python train.py --activation="squared_silu" --balance_loss=0.00276 --tie_embeddings=false --optimizer="muon_variant" --batch_tokens=[65536, 131072, 196608]
Below are experts of layer 10 (counted from 0) of a mixture-of-experts language model. Rows are named down (a neuron's output weights, with its number) and show model dimensions 0-127. Each number is 128 + 24 x the weight over its row's rms, rounded and kept within 0 to 255. Numbers have three digits each.
Before each expert's rows: "comes before" lists some tokens at least twice as common just after its tokens as in all text. This comes from a sample of Wikipedia text that the model never trained on. Tokens count by the router's weight.

# expert 82
comes before: ",", " of", " (", " |", " in", "\n"
down0:129093097138114151162106121123153143095169115136113133104116141129102149125150086099128119150167147102137089110105118114084095151119096117066122156086116158119163157114142147083115166133124180149154107099137095123131120107145091087117145187105097141134109141128147096103126128140112134129138102122091112144150154125113109133143151119124148138126131149176156159138147126143131136116199

# expert 112
comes before: "e", "on", "en", "er", "a", "ki"
down0:164131081133109146123130158105071096180107151141149159131148130142117128142116131095083135135151181191174108148152139101153148164162113144119092137078154135163102127109146134179082077121094120095149132138139130146139141133109120124101122143105118111132100122096146149124136113127136110114111126115103129098114112149113077124103105160120145151152150125152130111109110088143134150156121

# expert 1
comes before: " |", ":", " (", " /", " ·", " of"
down0:149094085101090117093166157169085116117142130155083140123104108111133152126122118147133150118140147107175151115102109158146132145129141136118171174127148117102154115129143131198110119111114131154148105116097116095093129119132141103144158160093096110075109100109161102139159115126153133112135126153125159110087139114118124153147138122111141140089118125150173084105147101109085135162127

# expert 27
comes before: ",", " City", " and", "'", " Town", " County"
down0:110106091135113127111132127148123123138122080121105156057120087153128143095155098074137128143101086146132121159135161146051158144171111120125155118141179103120131130084152146098109133079161140119136107072148100113143136067146145149127145133144131121141148141130102127117128096173128133154148134111130120104105129128126119137159117162148141144151136135132128116119114144075117121119101

# expert 32
comes before: " the", " a", "ave", "aves", " his", " their"
down0:162146113118138110134108144155103146134171115182132086110122166146138175123114105129168140124160120092110096146096108132098169111103107136113110106115105114121106129158108124141115123181142146119122125140107143126128128140120073139116074120139134098121138139163122100157182121118148126130107171120112141075105134129081124166082150133125120120102141101101107166153109095125116106091079

# expert 124
comes before: " |", ".", ";", " (", ")", "%"
down0:106170147112101117129109152134141131135152111132109146181116125135114164124130167121148144127144158119149072093123120119147159149119136133168123153136122148127134158107173089158088141108130121095116142138156107127102093162153113123134141116135121145118130094129105103162169124138104141106147103145133148079149136109162147166173135090162118153136081124146114186152156139116145202107145

# expert 78
comes before: " and", "000", " which", " but", " who", " a"
down0:025127132132133121122146126144129111129182140133135134073117124116152121107107147159124138097136140163168160096132090139122095128142144095125139115160097127131116158136121128123108114125107130078086132143111111155138107141105117163130135105163196098118151100127116092122142140143168113191140105134157126130136110113112123127133131116126151133146129102181092135115167090132165122135132

# expert 16
comes before: " the", " a", " up", " to", " out", " in"
down0:131113134134126074120126116146159136070140100136117109106129086098136106111129164145080172118110105140106140117121109150145113181147150113161112077128068143153105148151084100131141115119105159152119154145128141132126101104133135118153077123139145125083140093102131090151097141112099114076128156174180164124134117151185112112142134126110148131128146116133103111120125112138127135114110

# expert 39
comes before: "\n\n", " The", " He", " In", " It", "\n"
down0:160150161157121122084103115122103129121123100107118146110093108179174123097137156129139185146147156115160119106131109155114135140130070144139119143121162155108103123142142138162129125143158099119169116113101165108147133103166098144103134153128105134092128083156094087136128139085120131090093148104142113143124104179140107090135102101102112122124117178131108123126136097139115154170133

# expert 122
comes before: ".", ",", "–", " |", "0", "9"
down0:104100159144156133123100123109096096165121063126103093144135139168097124098109145148155172118098107105120118121123130158128144104128125162162133100136148136059188143100135125156099147139121136122140101140111125123143124114165131148134123125105117122125146103123116094144119141123181151145104131133159152144136137178169154134109098109157160143089187136129097104127160118125129136180147

# expert 42
comes before: " the", " a", " that", " his", " him", " her"
down0:146084113137111143127095127169158144151108114204139061107138107159135118105131097071129125109123134129144129142120122132100104134117123144118119152160130114175132116114166123135130128141152110141108171117157119106124139091092159136145108100133124140161120154163116172095129171145162082119106175115135152121062120124130103123133125141112123150095100107160143130147115140172091131133117

# expert 77
comes before: "nt", "ti", "nce", "d", "l", "te"
down0:141170112043136089095102131103119109158108146161104097121113118108107147110113147130136158126133092150144169117100113102161148142125152158122120136152098130122146127152121113105150148136106110126119102133086126134101082071150130097106116145151145158105105166151132124101142115080109117125114110102144097119130119118186124133122105140116127071149132121165114085088112121110105172137127

# expert 9
comes before: " |", "L", "O", "U", "N", "R"
down0:134125139101115137151149155142121097144092104148147148074060107114121154142122120133144164140117158126087101117117085151137120126154107112117135062115154105126137139128137147110121113096185137127128148119128142131122126123108124108088101130087120145143135159107129117118150146090132112126097095137118113178101126136109132166090147138116122092120150124163102112196201164116149133115126

# expert 93
comes before: " the", " a", " 18", " order", " his", " addition"
down0:152169116136164113105144153110152174114101103135153121136141155094122103139162147147132179198172120122136122130134084126139125121095127113138159087133148126133117157162125128120152128128086118153103157179133110120091164103133123092146126122118123144158133096111089109099087095136156104061132120118099105087104153146107106157126138093124117148134125113116144129123116127108131161135080

# expert 15
comes before: " the", " a", " least", " his", " an", "standing"
down0:196146167116146111137136168099154137130126130153119118112153163119136135138139106132118162112135128122173096109137170168132140150140143133140123147106121130125124092109145154084114129121115173152122186125116159149123133110131132121105141130118122124121137109094116112097117135075163129078116140070115138112202096144171173124144135136135108119188105098143137118105174129089132132132122

# expert 13
comes before: "r", "rs", "mi", "lu", "si", "lit"
down0:118143149118085133122162139112196152114128140140107103151127100158196129108093144115146117113082111130182128157114108156110136127114089159100120124091143114149095141133108109144103141110164129115107101158155146150155110170140145084137131151128133118133084135087151146113157176148134141123143117135140110139116105108148093079132120120151127138124114175119129134199149124116101106133138

# expert 23
comes before: "er", "ing", "ers", "ed", "e", "es"
down0:103166162189162125160140144146114148107138105164145084124104133103135167123087142078115158144114120137152150121115139122161102139158087132213164115118136135159172125164129139122131129137134149101137104132104129102112134114131119139149163168119081109134095163160142162100134160093131120149154103101154101123128151159154111119134174120145147133145146106133145133159117131149116141120112

# expert 79
comes before: "|", "ce", "cy", "t", "cing", "'"
down0:099157114161157140109114147125097154128135150111155134142105084126120131115094113122132162104156155109168157145135097086144185116151148079109121121183116185140104150105166104104139152125112108149091122109105147081069120157140109152122154150135113148141124131131172154136154115111125147118127078113078097115116130119156140129125164145129120109116124183148110107131094133125126128145139

# expert 71
comes before: " |", ".", ",", "–", "0", "%"
down0:117067118131121151183129093158141130110123112145134128125101156160139106139123098118121142126062119168094116087082125192117124102107133076119138092099113142141123179138109116127134133155159149102178154138129167128140140126152184117119128136125120109104106149127119142097114169141174145113155109151147156130142117111131132148118136154100136118108162114140080105140135151138134108144090

# expert 54
comes before: ",", ".", " and", " (", " in", " of"
down0:135139069077089127105129140159109078150138086154137147099091163143137131132134098130112063095077141123097144107128147122154096102060138119104126111136165102134129141117148144136138134139077119088129112142152114111124123147139113139084103146157135111105127107125113091124125143101125143119133132158133128145138185139155161144108126102137142138113108154143095082137175127096143145131129

# expert 117
comes before: " was", " he", " is", " the", " they", " it"
down0:093144171119114138196128121117122104137133109148139154125134116147134103101092113103141129126161132125163126126160133091175143155091156143096116135100118129121117142131108131144120123137094133074170122073157097116169128131158116104117124123155129149178120114124093127134076142167130109108140105190139097112167136115119104155133154171099112132154118100146124090091118118099143152108099

# expert 25
comes before: " and", " but", " which", " he", " the", " with"
down0:186161186126130136158137085129132158152106128126152157166148096057086141121084137135127136115127115150093090121149130136141113113132155129113122121108138146128137174104118138165137075108176153125125110103128135108124141099116146138078136111163158141133125145134140145091121149112143075156151127165137124118134140131132122183128170098118113142116165116151082135151110117153147153128113